config.yaml
n_layer: 9
d_model: 256
n_experts: 128
experts_per_token: 3
d_expert: 128
d_shared_expert: 128
activation: "swiglu"
moe_layers: [0, 1, 2, 3, 4, 5, 6, 7, 8]
router_score: "softmax"
normalize_top_k: true
routed_scale: 1.0
balance_loss: 0.000735
balance_bias: true
n_groups: 8
groups_per_token: 4
init_std_router: 0.0101
lr_router: 0.000601
n_head: 2
n_kv_head: 1
head_dim: 128
vocab_size: 8192
norm: "layernorm"
norm_place: "pre"
norm_eps: 1e-05
positions: "rope"
rope_base: 10000.0
rope_fraction: 0.5
qk_norm: false
attn_scale: 0.0884
tie_embeddings: true
parallel_block: false
init: "normal"
init_std_qkv: 0.0303
init_std_o: 0.00714
init_std_up: 0.0303
init_std_down: 0.0043
optimizer: "soap_variant"
lr: 0.00353
lr_mult_o: 0.932
beta1: 0.95
beta2: 0.95
lr_head: 0.00766
grad_clip: 2.0
warmup_steps: 200
schedule: "wsd"
decay_fraction: 0.574
decay_shape: "linear"
final_lr_fraction: 0.0
batch_tokens: 131072
seq_len: 384
doc_mask: true
train_tokens: 818900000
steps: 6248
dataset: "wikipedia_en"
Below are experts of layer 4 (counted from 0) of a mixture-of-experts language model. Rows are named router (the router's row for the expert), gate (a neuron's input weights, with its number), up (a neuron's input weights, with its number), down (a neuron's output weights, with its number) and show model dimensions 0-127. Each number is 128 + 32 x the weight over its row's rms, rounded and kept within 0 to 255. Numbers have three digits each.
Before each expert's rows: "comes after" lists some tokens at least twice as common just before its tokens as in all text; "comes before" lists some tokens at least twice as common just after its tokens as in all text. This comes from a sample of Wikipedia text that the model never trained on. Tokens count by the router's weight.

# expert 40
comes after: ",", ".", " that", " where", " and", " when"
comes before: " was", " is", " had", " has", " also", " were"
router:128150117086149076152176067107133133140115111117052075139123164144136124119088130112093170157114119135135185103133087206157122147124142102162134099145106089176151096099101139127106195074104220128082117164126081163169155151153153121092124173169141115081151164113112149166149107147137140114098151101143132179096164135102098208127030107152181174151188124061189146162144134107117134140075
gate0:110074088104157129090133011061129150093124171173125126156131153083130146082093093116123115109156080080122102151109149108148078104139184048148119133147144104101157130146067147119157143107141133151125109135170125125113165070157160118060134048149130159174110102091162132124118107134142096085180103134102108127117174164119131120096168142148152100130161185184169164111165132153180146110124
up0:126150144157134098133118177122154146126199161141172143131125123199142147139075149140141178100142161123133135156060171144167160081165117165136159121146135201161201140126151142112132185132128129135167103140113127132200102169113136204077128145130135094096105089079105159110109145124063128161103106112158119126136087119138119106137116125129179187099161096104122109138116137062157130166077
down0:085183172172137107156145082160101108158140086169065128130119081127144186102174058139141140152157099154138092181197115146059104127099166153109124150109127152091113154125156097147147127102157096126070121079168120119103147093136123065140145101124149126163104107125094084170108084150158141049099144226127165171116122085100131090142173152147114115141175107105107156134095075158129118173150
gate1:136093113123146130176162097078157138070128169167144205125107087127124128197175118091119134185130130125168108102149074178170087109130138160137090134119113082118125161142204136159087106102139114069098144152044096089177105189107138201133129109139087122137148102176133092162107127145090145106097079115151120164153148121073130148135131059088098124181146084121194176157174171123174130113103
up1:116146135144149094128174125125142112157124099125145092102122105112089127118152198141170122123112160106137163085093123122125147125135130130197157137117129115066149110102143140147131096105132132145115128130149218111113154067112159138208150136110113146110111093142139142151106112116190106170071118128123154123143061126137078112129073126212120137108145199173125090070134137109142145129113
down1:109137136139102122111173050128087068152151178166116142111164129101151209067155142120150103155070089188125123146170119127110207119112126135109128139146114153100092124127130145158182129172083159132109100121163187126086124126170163102154159114072141082111126130146107178106134204175181113137133078119104132124088115103114075125103136134116106183110169171200117127094126101103169136136114
gate2:140172171117132136091170135166115111130105160110150145140083133065141100117158147111077110130126094166228081143100106158142097105124132128150099080111125148121101156141005170142114097128157083153104117131152087097099184094152122141119104115150173088143165127109152120112097116151133113076153161117130090185136082136133139113136135049088085101092085078097143114134145155139173135081116
up2:161160126055133121110118184131099142138180184142160151085134141077172175149150130130132121163162070156167123133146143146149194124153133144134127119054133117193117141117102155142099140082083119144158146154135177125150123192055111133125156179124071154126182182178155129126097124130122137124166116138110134120129132156200123122134084143146093058131131066082103132110121122173128135170122
down2:125118114130174127103157096137157125156148083168189033110145134143095115118085111155112111204162137122121103129156129162165140162078086124166163141134111119167089138122071066109175132122087169107134203163103160140135163115177146102150104188158167154149142125170156104165108150138046197136140152088109129120147095212127066149133145153135134157137109121130132224089091179141137145116198
gate3:128135127089129125145087169105116135076137151148144099171130184140152134126133144092115143121140152128126185117105129161085080126169110144150107132069118143139129113124125145122127156092186133129146092079185149163170122199072183085198139224111141160120118136162074166121126073144201163095136140127113136140158130109140132170130147175131132118195177139155123142178159145179091115174069
up3:109154130149052127140139114173200106101064163149123096184110102159098155149073112093102077150127146153125116113116166133169184150103119162038160145174134083097138158144137115161175137141135112120121124187121117108173143102146109205133163154145125143162107144134188148093166105160123082130129131161135140118105133122027133133125187214137156120146127094117151111155098127152086112119125
down3:068156178125137148080137120109102129132146103145114175096107159098144199090143132153114096090135148115137080146120111103120114178177163108084112109096128123135127154144124127096107102108102132137155112036133127149131130089122064118116089134073156127153157128147144146077110182126144127118095082090135136127108075131129182127086141161092100114183150164086106087146135167150083114168145
gate4:071123162150168099137145096097146149159154152121129123035171056188136128176150150133073089128215126147140074109070100160114139170163148100112136155129096110147086124153108166104121121165089111116103114111181096133134127192153153131124145169075139084015112091149109143126096106225119164131154166077115089113142161129116101114090168047126128134046194160125113118098115108111110140090101
up4:106112107161142139159166011136083142139152145122087142120148123102133121101097137125110061072130163124139177142117119160173171125166145107091164111130155099166211143120048134090124076128115157095119168082067129118123109160145168084139055107133203165182177143158120104124098121141097074159132104103141134094158129177134114147104119170096057106170068133135129092091162132114127131132191
down4:124125135159138162125143200141093144079122101095158143172156177130107098040113116114171085154104172068064173109154124046108154104175109130172113147112137067169120131173090099128073134096162195182123171123154139104136078104092112129143103108122139122165112137079085137123162114164123095127170082132109117123052082106126237133161156198143145153181080150117088094123137161117130145167145
gate5:132192122160086104112185115103126092098174192079153113169056091113078154120136121185171106169121098132126144133124117144177137165126061108068133107125068060177052160130146137105108186146181107115170137092123155114155059126152120150130086133141147086103150151137109161074170150104128096137120161150130120129134130148104148108133140035173138155177091142161075119108089157130120128106138
up5:157143179154141187121163158070172113115173087102151200096092121139132101123127153170131145137116146153108088144182075146100166102222123090132148126168105077106102015087140116086133173105094118177177159133092092145102108096092098157095135133125129124196117121127110100115136150118127100140091096155118091078153153128159142143137135127115141140143094149104087123119121087111150180094158
down5:127096184130075113124120179094103119121089102100154142088118149146151127149113136108124136130133177159081183095068165165148110125154155107102064093142099091146132053133096107111113101090119024124189118160149048157134089123077148153123123143153138168120160177048070121080121093111125103162115125185111123160112165157115157179093114172109120120118098107098142145153062088196161188090137
gate6:171148169170127120128091118130146156101128100122175160207128149116120110071152179105152121125103079099139138172184139121136147106113188094097063137155105187153154067146098111137121111110058129176125127066128161123094066110160181094082138108129112095158179107105079143117133071158137149136117160138166125122126103093181091149111163127121135107168134135146103133159194182131141108110170
up6:131190131107119179077061114128163096184112155058156126159128061138167119184181132111090119106082134147177137183151115116102172131142180080127090140166181101142112184127101120162106131145113108088122155107126088153157166127117154117080167120130144103158090152100155087178108119100182175101101171097087029048206118161165111110093146117131119135137189137130169106162146131096124129137117
down6:141140173098115156203168118102107156172111088148116152147128104136060125127123153090101157159070144122126135095119124140099185151198168101106127123109148092109131111148058151100144181112133121124161118149141165076168058148110168164122118121198165110068126153101201114145142099152179100113109140109156103135146113120115146106150147110125126111096114126106118073149161197124119091111158
gate7:088161130114076130067118124137123150119120131201138152104116113153186181152110133148100167100127086096152215162121082138163107144062174149120114137136120081131137179177126081126100149146062194141113152125145176139130131138141140107078211117147093119085149135120200174166152138058104066116162109089128113124109137153121119102148105150139059173151147118143137101116085086154225144148111
up7:128090121110136147088086126161177117151158140129183161080122093125132168098103102170136164137147081125167144109103143132112140128112144108103081106137120136107132135192085134138175155149081140136107150107177068116159084088114086157119127107131121117101067112151173136192133169160125079117103136106109174114098163096112152145126138141151113150118175116149075181121147101142223113074166
down7:168120098143132057136146107163079108080163136148091119176144106122152138083144149100158100135093132144131124037151110132138142071137085149164131125131141148151151159119123139098086142108161067181094125138117128165123112175178123088169160205166132168131110130173125136122173155079121121080168137121068161111104150107082102180119078171138094163209090079169138130155138151075090139069150
gate8:128211142111135144179132110104075175098113163081068151125104152113113050065097127141186120165097126160095121173135153124085100087164146099146099111086107108171068098151167117178091154131146111128105109120136120112125113112133194110163087142151101138168095116141148114124170156132202108073152127123035190141143092140155130153075147118164140101153119078153116129127143097162140190100115
up8:178079123091091090152110173117138090075186128105163147140136073089124128142126134154129131124113184140079122144128159124091166155151162137098116142069083173146197127191174152142149161111127144107065187149098151082090114086122122123164142124142139129096113133163168078125119152104165134160101160174076145078132106099106142154170116075113190090100138136176111142152107171060123142140117
down8:078190157136113131102172147165114095102162099113188125179181194138090139121113116103097141150153126101172101130079067100146133133125087136130115148245084099124096103124111119137190126101151130158146200164088091153136180103088090073086126111130102102104159112127079164096120118124152119148083102094105117114093101079134179117113085142083169068184125175082134160086068144118081189114220
gate9:122117158174029150110085171168157081121118129147161148151130098096142145132082169116124156200124102114123095126115163112131128116133145137119169188137114109134205087086086109096091143073202124109097181124122063119173116126162164188168132167114094128163072147112135112112131150157158113181092176114151106134110135122089155121117176131123090154167147156089172109143145145074162097187126
up9:159126131146076154129140183144146134084100104130130143123140132130198202148085132164064114102131162150100082149125077132190124152169139203126109096133166094119149103070062090195086140104126068104080156176142133137156092139103130129154187146129136116119141170181132176090173115196191129154185147075118142095104090150124212124057141158145075099146093135122133144159119118163113098170103
down9:135182189148094124116084161149144116146117111180144124160164169122112187030168126119109153103127078182172106167115131173137099182145124124178138138131147142165124153127165119059093171072143154110120030106132098143097192136151115117096100115094107084106117129048176142095098208095158144122115129094148124151104112137111139132120169139085163112150126119200081101114136154054075166137127
gate10:115153068113142100118120123131147149146116063143147150115164128100150153130167115133152216146136146191148089123122111135156140129144092133134087142143172148138129134027115102194082103154199102125102139132068096165106112107126097153099167078142153071126186129059114112100113168120079115152103171173173109152099097120101161097101114101073129098089176112130143171084160122121180117055162
up10:172097107146138105099117095168133123088112191130118049094062127157119094113117087082136077144148119111079116134131163109126116124151088160079172132118091135154124184175154114087165117103100151107103126107163131158183125090173183103177146191119090099152101118116199145088149147100102124115093088136126127125090097145106200101086118131124148109176131131165149148163095112146125133139095
down10:138118142117078179117137143156093117082134119175166206110179139091110153145080128054125161098135092117160120094013147099087148145136112125143182150178154107100133146132155136117062119069149097078088199149074121106134168136107113108123122162062165085139098124113106158123121165178149113153123075153161073158117182135094148110127072091069141168104158141094126168158110148091099148142171
gate11:124081118167108064103140167190160063155111095138176144082168144120127119160164126166126099075118165157152197113135134051199100131120132129111147112099161134201145070065127091113050094099153117131141184135157113107109140111091153093067091144049165105089106103203171152166105120117129100121141106153137103127152121133134106146117079087136118123171120101105173148117059118155123127137100
up11:155132100123136084104153175114148147086096117138095083127145124152120099130133111053132086193083125105085104109170095115120205112133136110182127036115118159157097126095164050136060117070152136111155131113103122144133140163068181130121142090159155147153077066128112134135124118134128106127095170106123126097149136121173168179088128139111058063166112094123162135133102137122101142090100
down11:143115133098090144095151137151138136103116119159113191118195111101152094170105123153159121072125122138106144128080130151101126112128068133129203135130138136134121096129148160144090131179099116153212143158091123089139126094087083077132144163132105160140140189119132054112116158131135157110049107187113148098134177044154150081186165144106131146123098167106107122161107118137122083142142
gate12:148109170138088196149132182151083129143110157149139126113156062161112150110098097143084200136123123115123099116177141147070074148130122130108105112080139077149095101117115116150091120156143141093115122096171097192154128115195106161085135131139116122099158176126138114187114135157155096100101192146067112089114126096093131114168130072097148218109059137146143087131151125101179103067089
up12:094119085094137123123070114115138085146098177155066136109152144138154150160153129138104044093169107118161126088100107139110160130101142172125117114141145193162150164089173146162149099156100120129120163175152165124094064145112153074159098231054121121138110135103146132161111145123134108127168127124107148155134126162117110152110108172093190062135153075081081103168146125152080099160148
down12:120161162164141183106165152134107173066116114146127102108133130137138077180171166156152097101153103113171140143108145124125118173108145086100118153131137041101159140095134126087063147172155092118122083069108090167151088145107078146163108118086113112186088112136117165106113170134065148062131102116167145159111040137128138133129205115105134163095049205111110129099143141135152155155110
gate13:136076083137170132152140070137110123150138131138155141172093133228062112174129166117140106124083100071113127147107136138168142135158065126128146103136134131161122093121174152116111176090097162143163095164139123132089099091132193199111162119118106083178075176142130051139120102156141140184169182131114128175080138176086078102148139109032139140096159086141132122191120159069083117170122
up13:112138138095134112150191076152129141149103177138154133130027137177140151144095134075114167087092129117110125113122117109117099134148149047128096121179089095095073120097120105145147131145107186157085108143146159103122110137187147200131169125123110123146115157127162063174145124131102095128087142086139133209102108145086095171170114104109148184146165129124161128191136147160127132112107
down13:101162139129121138088098129081055136140086119146105187129149166101081110077143092088142069183129157133144146150087186147120174133131102120088059126144151145103130114110116129117135042194142124131137123060111100107126170092113155099147121112122117113142144159154123100149133158096088086126071086095129128070133126150154114187163123109134146070143101136115147153107125211150085054107115
gate14:171175167163116181112125145142157111125093102153128107113125143184114139171166143142118086111091193143141202148128109182126142104068095122129147129143116091127112158099201143116081095202162158115093147103211076129141154119163106095120149128099197143180076176158093163154127133163127104134149106130173136133116187100117103122132093150132090175094138142111103061047130099152131163092144
up14:113162207202081108131147140122111119081088165132111124117097168188081132157111144112114135132153131134098102132120146118092178103067167093081121105090161136157176093103142179141068099139120133070120149111103152172185162098183148088144140156129165134117155141121104155144080102112126100148155096079110116146129137108128130156056161127102135107107159121094090105129084165136166145182130
down14:124112087112111191104181115133139160136126132183072097139152111163139183127119158148114096179139091121165155038162128099183112167158134118078103086183131157122056137137057128136144077123139092126091222133135164099142104127101127123107148106144115106110146110092140177148096069138156180121122111162127100178131153075141141089169131108098124158100145154124142123217109132127145134151098
gate15:113098106174157105150094098121104117136083148135182195113114077156156132111085084094121160086147089113146113208095124133186188091186124118109128103048188095148095142163139078085132138121116160100136114168092121105160126105195143142133100157136127116083130130123150125121182099102144119167174150060100168148135107165118166144144163129105120116151125156095175122107085110150151115141096
up15:146142143081117163130158097088158094181093147143159121112115120129127106122155132163137100100139048113128157107145111137091137153172211137164111128240124121132168108207167157070172141105096166126148102104096143173149092139064070145138153088137149152173141166101111132126080144105142173103089115118120159131116114179057124134125166095163147053135139156126099160129127061077099138170132
down15:124102150107145156118131126140154166102115088130169163132134082158146145119186171164135099114113098166131089105191159108068128190147112060113120117077079123080097113161142130125094147109165120113104145127202134088164119128120101170115071124111104127119145097101167103139102107152168181105103121081116111141113082124115143058095199093108117057113160095148105128095075104116147086177147
gate16:124111102056052105113110092092094129126167138181146178094122180151165160146141161133146138132129103154118167115174087176143143182105110134143104085122110167154131050165135120071146114115126115117044078140138131109176093123079118170114135158136170169144133105138079079152115120105093236110112146147124125141129065111147080103123079081063170056171074121106140064124105174092145122114201
up16:140123123155124108110115100155135117171150152202122075128107109148146126125136095183162120115146074114149122142119130101126071113147094173140113176147162070171074163099152114082136130086100097145148136141133144132091099167119132077158113101090100133141139191111097159189120123135179132118157155125109106162107134117126142111176117123101141119091153134154101145109180121166158086140094
down16:102100111143114108103157074141108147060119130180108173120099176106123083138146166168149105117092119114100093170120135093127134125165125168108117150202151206125072178136135128095115095121131114133062149152093097131132110097038111151124129075120164086082151157116124136124147128124101165111100114128184123147088089112121124072150142160115157089147093163075118112139108130113136145101075
gate17:074132124202121123127142144196108076130149136148119135128117121075113128121114066117136123169098101098143168129114134093171183107091163108071080087101185142097091062066128145121104110131150132165158140137127151152134091167130179180164154109115146146152110121125108135157150086112102152148086100250131129085111161096121135109176193136077068100167115170133138117112086137174162169125151
up17:134137116164166142082080094127118080149141162119136143154116184127109148112181099096063139129109126127090088111094132117152097098102107158130168170109105132145132102169140204115114085135186133133166171138118116180138145091143143111109167192132175145111168043116141108108101149130173044096122166103165117065081077104183173178119178135073148095122115114102090121104150131101130125119102
down17:168117136150123125156143092135128135122169067166202094100145130115089190071160160129104165080137131131153150162181138066133151029125126142126149137105103124143148149104073115138123117120190101095147081162073104168092130098126134180079139145135103150128092123135138053119117131092119103101167105126111144096125124132133121119178068104100153190145101024126153184135090092153151076175133
gate18:101084093095083139129106074121135147118156087138173149091114164124104112179129200181143088080117236129139135133131250158134116130124132091237084114150147125093071138161182077132143126156111135073183146181094113183184149117121169111147140132097115169127122114132159145092153143143125154102176090160158129153114082139101091184140114139113099129113199157128177177167145169097113146178116
up18:084121116131175078098159167122153136130230128182127169146146121157083129171126194113132125110109148133133120142156135093099159121078108119130136101137139155171177114096178143151143103127157116173109119108157092090160128146161179186116113193133143122086158124094188151144129083148125147110116139132122131080098138190134101094143106196109128075121142158103135130156104120160126122099154
down18:088147173153086145137070107133118117181154111105089136166130145139134166130159147183141128065107199064151122096146140140138090124174133164169139194141148110110139119106183168073115105148101148074098160147108131123106125138134109082136129083151114133151154102147105164155084074099135157141154089151117138139120119142095104089058165103138105044149195084167143183114089168085122148119153
gate19:092146092165154127143136096149095100163162067134092103164097078127147109152197119109117098067109099136112130082086098146115086082154149127179123127161135132105146228035155168148138159199137194138119105145095125111085119134117078155137113074198119172078140131143142125149150144132166122136154164069077173129099114175122124182159086144160140123123138192153095079154136151148152068113114
up19:121179120120139100100135118107091141096114130155114150073088134113094085114171161125093133150125146112144075167147122106147141127107114150122139114133153090120100117065122103081119039133104118128107126128082132136180117132114131118124142124134143144188079185182203035108151164105117176118198126189131162123095121117148102168116118144209124136179107183099120136132081014043152088092164
down19:148163147128103255129078148136136170139083158131136128131128113168162105157127167172123156105104145126104101188093100109162127148150118147166158159162161151109129103120144061136172095141107126109149120067166120148078141055166138109119063190145125163129095126134091123110101143125145111094131139081156155105131115159157129071063136115126121108188124111103140158120128130153142170137126
gate20:135100173143128182150089152143160144118188206155142172095121169147155142171129153138083142107131159158135175128112129113087147151112155123141071167157112050099128151161147120126128108126151106067123116088134150181158140093054084144072117140154116114226138128114146135108141162121145122129146136139100109126108107056154119130135156195109152106117164150154144178142096130125135120108089
up20:098107114153175046146109126137120135125117085124173127076109147181155153139184120164129093125106150127121078137152132165130132186066123167110098100143081099119165102100138135083133171120111144137119155112128115151126079108112129152135164141127076205120147127086169112183195138082107059121172138133080135117127050135092102098158130016100109113099064108118142137128162129158193164118076
down20:156113142149138153144154155094141080143191090106149100083072134084126094125098128128148131191151121120148115100163108118119187126112101105173146185117109092143133102144122117166131141074105139150151137159076119110172079109113092113122142163096152157109117125105193143145114132137134157107117162100095135118114115180097173176120087037099131137113175097130049156116145057072135119125134
gate21:141121122154158133098125152113124095145125187088127139111137120113113102101104085116142138098135104182171135128153128143128129161111118122177131145097150156137171065191145146177076135188163156107168138154139187182137139137125105149160128119174194110163194117091107166096167174168094112101100180166120095200103104140166126152094055111156124073125157125152093126118146235098156090120135
up21:151136191102164139104164134117110101191108100137119120189091112145088165091118097096105133063077164189105096096166115148171120127137176172116106100136100138062125162117148155155085144123127157171176063145118133120193112108159161123112108158109118117161148183171103125101134131123162149117174111126144149160130053113109147147090093209154071066138126148129129159085143107125112130119133
down21:133148117202116120106124161119096071162081123198132099187189141143143119200129197136183112133128144108147160098115115102158094143127120168115083099087146101110112116143153101100108128153134121107106171175089082124041126123161154142187092137157107136134062134133156105124113135151092115119116086114132178150130161151157152137164103144092162177191127130138118117091087108118154193108152
gate22:120131132124095098089114143110105139093181137109146170149064138114099118165069112094106138141090101163143153147122115137106130124155138149127101105110086106142120093094116150159071062086144073096111158104129113133163171174056111133204179148126095180156123093181110145117064123102128067120085155162098121164133075116169121146147110125119097126124143126163145162137157124150191108106114
up22:107118102105111139141168154137161050156108101157135095096114131079147098101158109153165129136114107124108154177141128138151133118042097139141148137068121130065157110158177100140167132138125165131108177129092215069115122101177149104158147101136153148159098092105114119167098045143130153120118104145096193058181138197213149121147121177132118130155149177115107156103079121106142138137097
down22:076090124116151124099099108108102156096180121131133107083095131089150120176154075147176062129125148123136079144205158094097079183181139086119092126146111119100074107140102150134135093193140117115135103155120072193088115137135153111140133164172118152194105127159110127164106058184127125044095119153081149143122098130176178142146112129073105056116117123201097122056116112162179083180089
gate23:149087103094134218177196091083110088101096164069132095135101164123114101077110105125167115172175116138119227102081132117115145165082117175088130083100105084132079142121100092103103197081164196178167132101125169120125145155114152152071046103130161077149139147091150130159136124103150139082128123139123201088143113162157183207136159149101139129173181115142119137097094170158116150159140
up23:120108155094134152093159173115140075122158122145102193131098102080158145136126108087095152125150138186109116160164119091138148093156128124097201138162118168142108115185117141167069158035200168110090141096099155092137156087114172161127155100124144059098110096128200184180170138134134053072120127132100166104114126149100124139161100160150150149144147101146108153144114158097144081198150
down23:127129136154087135129162190096082135149126200115155074162099078133121112146193127106200099152171136115138117059140134052056168082118104192122079166163118086062106168147072115129121153120124138148158136157145128102149096135101164146144103105103117067155135184195121145147136138112125152142150161097107154151221078133110160163130138125201105094125099148232122161140117060151133138100133
gate24:111079216123145113102149179158140058178134100108135140124115106136159147162115108071162122115149149040147141138077171116090116091065127080111065125136103101143137121140120146089094174152075135130071129103124141126081119160161142118145038149159143121202135107148138121187140089104029137084118167142161088147137166138096104154186083110112150174133108111147140109137109096171116113169111
up24:193148147155087130102129107159208118185103154189097128118088127134150126122149186122083142082126126126155090139094115096151089105149163143127087210144162092104165167087112097133128161058135098058137129187097132145142097152106102122172022102095097143131102062146140125159144131185099155100144117134088142148092143082107129147125198128160096131146112100114116119124164139148144107162158
down24:156165080147143154117117156120175088170150152086117133140124095131140085151122150114118147138068113107079152106113103097142109115116125124143174170106167073127173113141127154137139143121130115126142178151125128102167124147149131122144114174134146157102109124122122141108176099146136144139151170103170144062198099223104051174119081087132163114184155103134132142125131056150091142078161
gate25:123100164110099051132154060109117158134190141166163095184105164130141139124086117086154119129062084102126146088099125123177107087104132130119156095132182153101092079106141086095079126040137212150124151122205090141121144147189171164105167134137126112146144132095166096092116140109121192089068126095167137123138150160081096127183134088094093145149159066139156129107157122134120111174121
up25:149114104119121162158073115153081124165115164066108093148140117140099109105219100130154089137143129121106090160130126134100130138131105088130142167146121141157127139144157092125127169147138149154161074138132111107109086141142085109129128125065135138133152122192097135107104134193169113103105147049183142128140132126190095119154057117139087138102121119138059182132122138110131189154153
down25:128178160150116190048133102163062060168161067135134115113166123122120118132080177095136191112111117139121127173110103129101127134119185089086127115132174125116140151118142091145121150158152127118124164169153146106108128116088129117066152118129114122092072017164140120171100119177107169099166185124181093106150122164131133052114123064117136179160173111112112170145089090139081137073152
gate26:101150102129096130098080072129142136111098087142159088148148070147189182151063110138129126104114133067145094110135164159101074070139109140144112087142107104115164127143163144200098169136114137138162146159134120088141119205102118112108095133131110172110130078079125130143160157110090064069084120150180124143125152209116171128184073135165123127162174117113104042145134138166129123107159
up26:105083159125142126112180160075146149182178195116114156140152149084164065151116092089127129083109162178103118099115148142142160110157098182139167166138162107167132083073149201166138130064103173148163169090144163101145141151130139128099159087109143143165155123064146124152123096111123175162190152158117094068122146109101057146079116085054196149102063113107133151100098165091177114097153
down26:088148162145102166097116080190126141123126144136147136097123182094140165082115135099074139150112131080091150213174144140070055108150131117187112121178153168102095154128174120130170169150145115082118187126165145179159152100061130121090079166116105089129112137061131124136057154141118102129066131108108092089150128142114162181157115144158125116212123133146121148101085157089126133164162
gate27:130137127089102158093157125116099117063113145156135128125141160052158118125147147094058074143102110111136087113123138143125103119150101135105159119153128163150113052096109128074154177111109152137117113085078104155173151087186084135135106117126132087155087160137141163107128111140112133162086169136092131153085107170158128133130131085097177115134134149158096108118108203214176084169139
up27:174172147093143102101107046145112123170157120109113127134091155068099168113131112103068136180120126162106121109118134095110186138134127135143167081152158144187096118141109114141153146151060107154167140077150105093164152138037095143124154120131136124129120125127117184102118074143096108171051132093175131085154126144171071185161141144111103109108130146139177159120164121141089084134149
down27:142116152150154121138130079141138186103119144067099120164109151116145094160092110095162134110217155116100092118139115129126127095146164109103133138107138097082255144152153137098116136152110086131084172097055080076155143071141145110133143102129168209107126135127071131161148129163165110120116123140106131121123201140171138121113139115203094148115134158112092137141125120121145134093144
gate28:127122124123074074077127118146174142167150099153208119135119117131066136143155108163111118117143083196062151086111119155110039148154126122134063157145173089135129171126125156107104146088154172119180175183149145085146106173147062170129153100098140139172102118106131108133151137133092068156111101122110143178170103144079156152138124063175152215147094150124116149131098074190114108130079
up28:108127107139159132174166157109100136080133150094075097118161134153147136117148107117143159114151116131152150118170147120085142122142135134123172087126186133160139056159096122136142115138133115136083119126134184185135195123166157150149160128189137154092202121101140133107193125089116122178129099135152176113128124115139109149178086118083110092091147125171123159192127188137152098111150
down28:220077102120124149145136168113098129147134155152150102092091118104053179182113084119198143107187137158114084101118115066127126129109127141120111157150139101069184167163148153145086122138164108112134087123143150149067128133097083105129160093115108139132154132158193087173153067171105133106118097129135109126141143088070148138134135145109145062136060097111174087132177129128122081194091
gate29:122112136074151126155111142111122151137076170133133184136091151137140118116128124143151108122074151141138210108150077155108133079160119199206109152101113105145169136167157166072141101121153096181167110184094148113132098167083103099169122190110160121131146096131174094117133146137079148104128153056049169109108191093171141113173125073129104110136126134141127157178138154112150113103122
up29:093093116140169124090121048087089081129083031103123056080171107078171175171125135160085105088156104116162125153135102100128179140132177153144117154086112105134119106112140194132087110103173101140148122123103161095101151130108164169134160126203121101124123133163133087103140096158154165166104131131102074115139111093153130130122121110192071110120129125106096109091136128192097164123142
down29:160127113082150158147095140114135121122135044155133131171208110096182185107144158098186111168189131129126125069117097126116142144116178112184138135136175164124103120066173164155092107096092130165103114114119074157152159146111137135127127114115172130151123062087125084134120143142137121195077118198121164151122144155117143109100091127136134117104098118142140169138169099129144166195150
gate30:099146208124175159094079161092099134169148128125136110102197148052164136143180163121058154090168098109080085148189127178142126102132130104060143110118136073095101165126137166185136134148090151123088179103171098113112142138161138110107115124161147159085103105123146200091139140132116037064102167146127166094105121092139143116125135138128127077102149211062100125105117170141140078143156
up30:166169161119158105102137154090161160089148161135167159129134152169089075135132086145127135096083148112114111219102123096134152076163098052102163147096141071113100108158150123127100138084099139096124186072191180118184081195140225134140139137159125105179156129132164126095148079124137074179096073166137126120143127092169169144111111133169092144167133081135078160072153082163142160160158
down30:183094166094099136095166139157118138113063139183106109135164114109119155153155173140069182133129106118096103053171120171118099133104109094144111180145115172107099154125136080122104113118123160116131155107236094160122137173037077171137139126085165154087110110144153179131093188125135148164102159103183108175120101125136124126150146106135113166128102160101122202132100092083128148148096
gate31:115107110125036138182083114117173087111118106109159149155127152114118146135117112154101116126117105148170120174209146158138105061096096156105138128165177147162197103136099068050114154116179171157124133198136162163171067100101179178078159149108175148182157121169116111135103187176194090123108114071123129132087146186073049107110138140110156169153166092156130171147114125098108135208175
up31:108095189165124084178132150075136157109122194150103135127102110196170087174082123108142152136126115165151110156115162164125127120148153136102181126095091078063136139087133153126102144135086141160081183151132110142127120152192102114045080146058148105116104157130145121112148132142112086123139102095125138169164066037123131113113112197113186127137122179112145116135084129165047094123127
down31:153150139127151135109107108100179116078148148092212135103131146162029109144158131122160085138126165141083134149120142112096196154139123086167085128128118120177102111139157143085089126120175169077155139190103147123135099174121116120176081102147152155146132103158126114123128116131121093137145100113147207168161082182141141117171209098086117142172124139105117133146073166105131218135120
gate32:164152124148127142138163068100129071105102139147090091130126172096109180140148120112160167125106087124191145075097143147147093116158190105150173126126130115196141065129154128109087124120141140141106115121119154134162109098118137148125175127108085159131099068173156127142170124134142126079120122138100175100156073171188133112151121160096193148143156124100115095146116134077055135135068
up32:101115152077148040130201119079134119138120119101127168128129145109153183068057151106174154121107074193180141126066112174150155146109113110141180127110111139164111115077102096159116151146175169163136132098074113079160167096111121133140151109042115098114127131079054142145107120151103171185108148188139148124118113148106184110107063192163119107130084099082175137100123139132131107106126
down32:128134113150099087068141114199138063116119137109155104131087134149089133078114187166193119095110098161130158130115202162118110136137123090155161085118075150157089053082114107120098098160135223155197116152115146164131136131107110152180171132053110222075141131175169121148113119147122093101117170121125170124121089148076142143119088082163132147134165127120187160109113109117131074155117
gate33:094162185102148138107100134154133146095078130151110140058060112070123206147090125169095143119107084134120072133066085136103197125134145099143116198152091140143137128119113125093107181131105089116117078103082168142154166087095141190175147123119109121144112164143112169128126093085143155131129193097141112110143111143057165080105143065133152123109084159140105119076135121120124152150062
up33:094168130060142164110128150084129144126105175123210142096126108138117167127117094167086121115167157151159157139135091081141132130132153189130161181145037131143181046156118157104114157145102114039114128093164122179090101153117144116161095145133067155168145171186116153124110128090134149150135093152124112090110151148133091159105208059156166129087091144178149153143120132105140074181098
down33:101174149159125131140107131105133148116091119142131137181038104118166176107155101061128108161092158111153147118136097140138160101139094106111091122144121175162117116185127139180173110085160119084119130122149150166149109126131139158101166120125201128152173101174133139137123169113139170097210075153097144098128093074187102075150114120117138127131092137067147124145143096111134110128195